Weights of a small mixture-of-experts language model, trained from scratch on English Wikipedia: vocabulary 10257, 64 experts in each of 9 layers.
Below are experts of layer 3 (counted from 0) of a mixture-of-experts language model. Rows are named router (the router's row for the expert), gate (a neuron's input weights, with its number), up (a neuron's input weights, with its number) and show model dimensions 112-223. Each number is 500 + 25 x the weight over its row's rms, rounded and kept within 0 to 999. Numbers have three digits each.
Before each expert's rows: "gets" lists some tokens that make up at least twice as much of what it gets as of all text. This comes from a sample of Wikipedia text that the model never trained on. Tokens count by the router's weight.

# expert 8
gets: "and ", ", ", "& ", "United ", "'", "National "
router:571503481483503478493479486527525547532494517498507458466528515561529522513495484449492443481511466490500463498446473476517541488506533523517491487463488518515505492537479552470511486489521471486501479474506511491517516503520498508492521495472517466488502485552485525490475526542519518486477496502536476476491521494509512478511475475507
gate1:514546467525500502511520518494478533513486499515526491496533470520509513506470497506517496502533479515475487523487505489506471509542506507553487510501563509499507498534475559513484487479550464493470502479510472451504507531508520511453502475512478504498525462499484455452488450505498497472502471491474484455545519489507496508486433507510
up1:511548474497549479474477509494472501489497505524509492526506502563501503482490523496502472504531514481506497492508480510484520490494517533569538533495529543511495501508487573507493489475528481473462516497510474469527522531525508502469514512496474519488499493533504467471488493473542501514465489488505481510537493480552499493509441490508
gate2:503523506513475526481534501495505523522500482488518483504497496535531511493496481470525509524541507494504500519536539513481509500497567504506505541502460529467469483485449519509506498499478550515513513489488506475454526477494545495550513460491487446526527475523469471472504456477469446463533527482499460521489514538509544451525448512498
up2:468462532548514507469481492485497521499495528484488527495524488522513482476524489510486467517503504484504567513513470457497510513507487465502535485459486472489510484499551528490553527508520464508504505536474481516502487519497484514449503544477511486429509533551501554507527483542557491512496491527485503517511482468474549493487537496499
gate3:521508510515511521515490499494462457523500505546485501491522526494533487522491503504509503474537499546498523500498530448526507494522516557494493489480540462544491461517491538481519507539513477521529493511472553519481496489492467488507534484479529488471500529503535503513490535496514480481490502474503482468462463498522504519539477496493
up3:539494515447514482478490493515518496477456462457515473487559517513505528484512493442467471529487483521473509485550516454505531532510489492460499520483494523477551479511554442498487505523516481492480505478534501499479512506474501515495511524459459469519500518496493495470516498547514524541495498497508498539487490525446489512472540495521
gate4:467523538514517462509506481512514545527471508501477484499531475516469527508486508510506494488499486493462491432515482496507510511495517521531501512504483541484526509453512527465506504515510460488490479532548526484520497507488544466423483506537526483504497491523473494495487503501515486479476462533527517528516483510508492472512510496501
up4:516506461509498505485511552477474472470478499488490494485556473472467458503493488478503520523529437500470472551486550493508504506472500442480486474543520488493486466505502505506546497492492535555526488483467484479502510466511495533509531473515482498466511511514545517480518500525492490509529476489480504469497521502500482501474463516541
gate5:482527464489531498506508519492539518513492506458505545499498498506512486524529499501520520478494473463472510482498468477520517519506500470501528500418492552512543484525528515484500504493516509499490516497496512551492492525513540526546521533510497528485477502513498509525509552531504541521540452501472507515492527487456513514462486502501
up5:481491513478501501504474506503483511496487518541495479493516499549569491515483502487494496535526512506512443493520513497523486552560526521463512504509559487501522506546492523506497532501537518500493527544534518499521496484511496483474496481518489481516517499520518459481458463472487500538519530505528561535498498511518489484522478479505
gate6:580516493477525494489518500532491554495471521499485474487508516512552484494487492480484499528503490540523514451491485481552514522464496537493497467515499486528535488517478500491502491540510473484496496496509486510491493539506515478509497527473472492496491483479470454543483552508511552486442473472498508513494497499528461461474506497502
up6:529517509501531510493501484511490523532487525500498463485493521500540515519481534478489511540516528514491506443477473492529539506484505533473478464497519480496530477500493490482496514537517526498488522452479489544467496488544504505495480519473490492470478497503450481516511547510541574506464491450524508526469511520528493472464524500525
gate7:478486504501522514542507510521552491531492502493492471551493444465525514505474519503487503511511497524487526468514497512500447432502525456526523492526494507517483525489523512502471480476495482505498533535521510531498493563479533507471478503530559536453519528489468527493539558499528497462511498551488505491497488510518477527469468510497
up7:512518484476494500494485528521530477501461510477494484569528511531540480497525497524505517510517515522478484502536509502538484470494470502490518486507552513486506479541494509515484493513500508484520542558506503496520482522433513492491505494524568510505543540521536479502507538502506470489502500480525550524498512484519538544514503508460
gate8:480502511514499513521477491478517473443485503521514536501491497519537495535519514556537500487505470481459461489522528528475502505488541472494521510443437508530521463497504500463499482522520478503509502462483498479521474488525494516481502493475480517522465498558517544497486526500481491503465470501541527520498475527506478480512486443503
up8:493495533492508515487477473536509495463483490512523491500498492481565507496492472509516508457483481513505520510495526501548502484524529468488470493478501500473450450521511500516488483496526478527492509508529536480475522491495449541490509506480474520486482480502556481500524461540476468493436468481508539518503528559498498469539527523506
gate9:536491473473462482487470520498504511487499525476467506522522493514501510499517479463487481471531515493503519513478503516502516443486476531480475445487512541513487516551503494523489509482473511516458479500481495471493492490444488509492493530532530479500517529467509501484485516532499500462548469486482486497467518432479536535486476499491
up9:536535483500498486491485514484485530508446477526536498498535493504456517507485526493474519508545515493545498528495491547485534478489499473488510458505506533516504541522496483519478515456508529475538426508520519492481506473484495524549532501489485498470510483515503513514450481528489496496526482515480475464488542473508477510508480535464

# expert 24
gets: "and ", "| ", "He ", "but ", "while ", "which "
router:504514548486542491453504448508515498514447528485519495493532508483492548489518494439514480451464483517503487487501497489472530509464499499525490477461452487528491487501544524461514552497512496508553460470488532484476502490512522520499444527478507464508484514535520522466507512513523530489464526516522484499482534499529482504527510473515
gate2:463548498488493487521506492527460491499479504448536496485472501485492495522487478495453517418494542504499507468475560501454495466508483466507502489544467485510458506428502491499497489505507543493503513507484487491524486496492500511500540496518501496505499498498519560509538497451499510494479485504466529520505502524536515502507527472548
up2:493452478511474536569493504485497486484523481517511516526496499466557545484509514524483522500469528493463551524514500516505435495531438535494534522479545527503510491467521497497503465478470475477494505485519522515486490523479522530492530459538518520540516552494501491483510488479512450474507491509470516488529459500470498499480496465489
gate3:476475504478518504533484494486474514530501468539493517468467489480519479494545510453486513517470440519499495524524541489454468524533464503495486475479503480472495489491509525502495489482522478499550519527525525495478523503490521506487532459480514463503501479466510433463479461488505451498535524513476517491513498481523485526510509524467
up3:537485511491532466487519472465495528510482511499511497466542464495536541512515505485487515488486530453490500481472434518491492525483486479482482467546490496485506493473491482476519468468516500500492476478488461463493471507503524524546486546534526518485516531516496494493518555528535526486493464501539493493461516493562479495517523481484
gate4:544465476479531528527497464466498503459491517542451457492532459477516461493500440497477489494570514473547465481457492515471502468503508518461507515499522540536512487493493508500501502518520471506493481489529493562522478524522560489551537500465479493526502505539489518493516506506517500468481485474534481485497475471510510450480492508528
up4:482462509498529489511498458504536465483539478491508500475481515507473515503521532523498547469473511490462484517498515549496489506503460454503499527519513528477487509521503486510472469519484493506476502495494498508499489518525507516479471457462504522514481532484524527526538474444544472500497481541480484555452551529470518454459495471494
gate5:542530509511500483486514494492491561495503466510491450537540470516467468497496454480465452501547500488538433506498490517486527515512510487494494499468490477498491507566496523489500530554489508526530485535502575482512477523542458505467520500490481498526512498529514507490495510559544491535505503491521522477475542463518477492519489470512
up5:505473513472490482452486479483497497542479545512477470463492536564508508481508528485553486499498504469502525532499471482520508515479520537538518469478504519540526521483503522483523488444520452471480492436466513490463518467460501509531472537461503475522460485523476483488489506520521525491511497478492444510464454531545506487507531455492
gate6:503474519471504446514508485492541485515545495498526454512519458541516511487473497470483513494487531518462449500480535495481455517465505514473484532498509535470520542553503514507500530466497512479488495540494481429507485499519457461476494482457472523524523508489487517496513510503552511506492518508520449489521489491532514454509495507502
up6:473524479528513497480480496495500503516489521541489483527529498494512495462502516505532489499508536449533527515493469478540515508483483479506484462461492454515510502500508523519512484465512488493508445526480510473511493541496479497457491527511541522494506503552502462484484523548490495501503483479477503479488537490521500502512561477478
gate7:476503452486478496520500496526490494506502501441470509522541510472442529522508505469491524480496539505507483472502566511507512459470514540477501501467494509510451489538519524511492489476512492480487488458504468456486488497474483529497481502510507498473504492489490581489481498487471488455510533498502507493482478508501536522507492522533
up7:505505510487485485473485448515539530498519549516532508492504469525458521464479501532519477527511488513500501485509495478521518543514494519495449541521527453503498466507481490497508554477485466512506476512479510550502493522551487483511497538481492454517458485480491490513524482492493545507485510494480514493528489519473498490527521491517
gate8:506517491524524525486527508510496507492509511480458524479519487465514497497505567540489482547500507538541490493488416475520486504510494475511470501541454462473526501507516516497511547528517479517516515532490478534518508502524517507566467512525496521530494473554491453529495489468492518474514511476570523477525522481534487503469489535468
up8:548512503486521521506535483474502513478533522470474497480527490548547462495476516500505490501503510532519488500524436469514487486491482496512453497516495507502510447531495493484526525513501526516506500521491490518525493483479491515565479482510518504527491504507494475535488478500528464496505490475570504498496487528498511507458473500480
gate9:526527506540471499486482524480500508537520496521519483470485468504556458518491462512500515532539469512498420515499520516504483465504503508519454538517522544499462463510530545493504528522480513511539469491513496461497486526497550491440508530523470488505515486532518504517479499521468509488542501502530487485518463447457486469477495483537
up9:525472463485488494501483486471498488478489476506498491486527523517444470532536518475501506511471498532481512507503456488507545513508463489513501507509493547532508512535527515470494491451548475485513524476495492551455475522532478492516502506457489489510475486507488523509493499480503466483473529483531511521532424518462461487511477481491
gate10:498506474526515487506508478493512515572526471512482499476504510562510499466450506472515523493491492511496510508471463482460447500461493508528499503454526492480502534480487532449497494462472458470468494565488527525496507551511483498494449465504490453515513504509500518488533512474541461528502507486500499533527520461486500514484456461506
up10:512498511478505453506472485507491507535453524476495492464485528570494533491497487483493474478525542500434481523447483487488482491486504511485494504479518497535499553513517531511523527500514488499529512525517531514486570481517417510488497498510500522484528527488499472473500529513501483521442463497484534509491504504485511501464483480484

# expert 27
gets: ", ", "and ", "he ", "Personal ", "T", "Mar"
router:508480524463580487480475497525504517527514500495487496490549512473477516482474498515504496509485475510450477512479501496495501516473493543548522462517481475518504482530506508478521511472539488492513510496467528446508462511506496521497458506509519474504446480528481506453506556501527530533518495510504508471464513465521443498495499481464
gate0:588477476488489446532520538505461525518520472510510479485485497525490539499494508488519465484459494503518507494476487447508499465511527517491481497458473482511523484488524522531514535486510447513468452472498492516475505553488432492508471520457462475462500483572513528539508496540509505503514504495507441477500511470537499491479506504475
up0:470518519518524497449498472524530504486473529497503475492564486508505463462459500516490449479503499494521489494518537502471531500456504505511518521542427487504436505478463512508522511514508525507519506511501503452500467459532557443533503481536500524515521492474532505503483480494512486511462495555494489505499500520477492495571476493477
gate1:504497464509527488499466468471539532544510487461466489506545506498504504521488522533479502496458522504453511500468521487472508499528510497535511513448521519511489512508521504459491524507515491488483507513450496469532546443476492520497476503486472484466499525479483467508475510541542449521486525492480459516458459500481475530491518474475
up1:532465499472498488477476496494505522501516447554511497506454490484517482540498471480472502539489503496492484543504504565541495519508470526458478462533525516516515458532517527541522487511517470464533490477541512505514444544495477494481525464500527466490507494512528493508456477475488543493489504489500490484522532494504491484482472500499
gate2:514519490499518490539497484486471498492516515495491491485482455546521506510469485472492494468490492494506447488486485503511498523496504469547537483497477531506541524516496505502469536504484457491461484512474498519533511486523486485431545501478490462494468512545503545506503465488522486514522490442556472499506491475515474475488489517509
up2:537510468473481551499497496495507515544514512462507476511554511479454506497505588512506532538534537491509491489493501515513462467529497484498479491504512454499510448507555521503472487481484484535472507508533524533464450520513531497564435502495485529501512493555503473509484508515487520523469538512507513541512535506507509537458516470489
gate3:486507509489514546507499508535473494522493476527497513492518494472489471493501512528489513518512494502478467456469510492507491522453490483499486512484502501510487502506466453522536495470518513484516492487462527466537515526499532492503516497521482498514482517496439485570447497495478485526462478543483508541505485521476488532481514484492
up3:490481459479490507493502538496465533495489469504494486495537500520504475484500499540522487532488505459497535479499531476532516463514512476489504556479507443513459515500482507490512469539493478539494492549519514464482503503518550438483460503477492551478549468538510547509495507501481407519517512506508497521533474489496481513496484492513
gate4:460466485487490513469534510478550486489497477471535512525520494514499548509467480521471519497483526465481535507505521536493510483473498506567525488445491505506503480543493505538455507494545499483527507467492522464507543464463501492477518513519506520497503512498474437469461563499481494499497501562513510457481511463466519484481521511482
up4:539538509451493534497490532485469489488457515530532457498518471476484518511509465465478468529497532481516474501509514495508470528523516502551510557495539488498505477484533489508533509524472485525510482489542485478508480473499524474522513456509488516535512496487494511469497464495536515481503524520525467508559511510468484473516489466517
gate5:518518483506556487489489498492497455504517505505535452444513502529474498479498515493485523533470493476513461510481547504519506489491499536531454479484517485484488518475518531463506499480531507503500476506474464453554510508472516527489434530460494485531504465528483495481520480507518495522458469531491501522539451517498471487483523486515
up5:521535491493513492469517478475498507449478547562512492470478503550525471484514479508484470513475501507526505447459487544489512496497526520500465528548511440482499488481518502486478503508495501514472462483500487489466484504497487511530464530524504514534540480512484484490513474503461498525522454469535514496527493532517498515473515490535
gate6:511475547491450458525493534489479517488500496468499496470471435498492513476501489477528526501518506466506473513487464494522542483540518470512495464494496485511481477509510504470520484525530521506503501469490560473470512510472449493514516505482499494444460465492499512505501457489535503511503442487520513471526479539556487502440493526520
up6:530531486510487503508519511524493491487535485528516500494496492428465523521457501493487509540474496441490505480478502504465487492506508470563536529544495502507460488492507511482498507476499504446520474513499489511531478530538478474489519521487519494467519469489530540537518517495543503522499511528476510517547536472549469482528451488477
gate7:474486533537481496520513514518515485503487467498490513489483474509522515471498503512488526470508511515457532526497528450466494500489522504432483482508481449539496517476511564513551460507502502469471500478483555488512515489553498501507521456512505515515442501479505484470523499488501499516486534477477545465489515524467467527513514485497
up7:506472486488495501431462496492471508538451533526521475484541495537543456476456460495526471511524505485546494481496462520513516489507482496487479514548472496481479531525481526518502494467493487520495508511499467448513506488480494475453465486442468502462531501516487518485494447498480473480477533513519484510476499498520545525489527487505
gate8:477486501485486460476495506511487497488475506521483513522507503453468478498501493501498530544507514508489491456489498487528534479489493484470535486447509474494486466514497506486546530503482489485530501493497517459528501497543490512504510499486471485506476480467468475504486494488482524470461585477459513516458497436487527489552551482530
up8:516510490500514507475499498493479513503511559456544505451509482514513475438538487482515504490480473522485489528483512511484521538489484516487473521480481494482484493518528443507495486516549475525465499499505480524448507475509490487492505473528506437494527526509494543528504495517467482506505473540550461476533489517499516501494488534491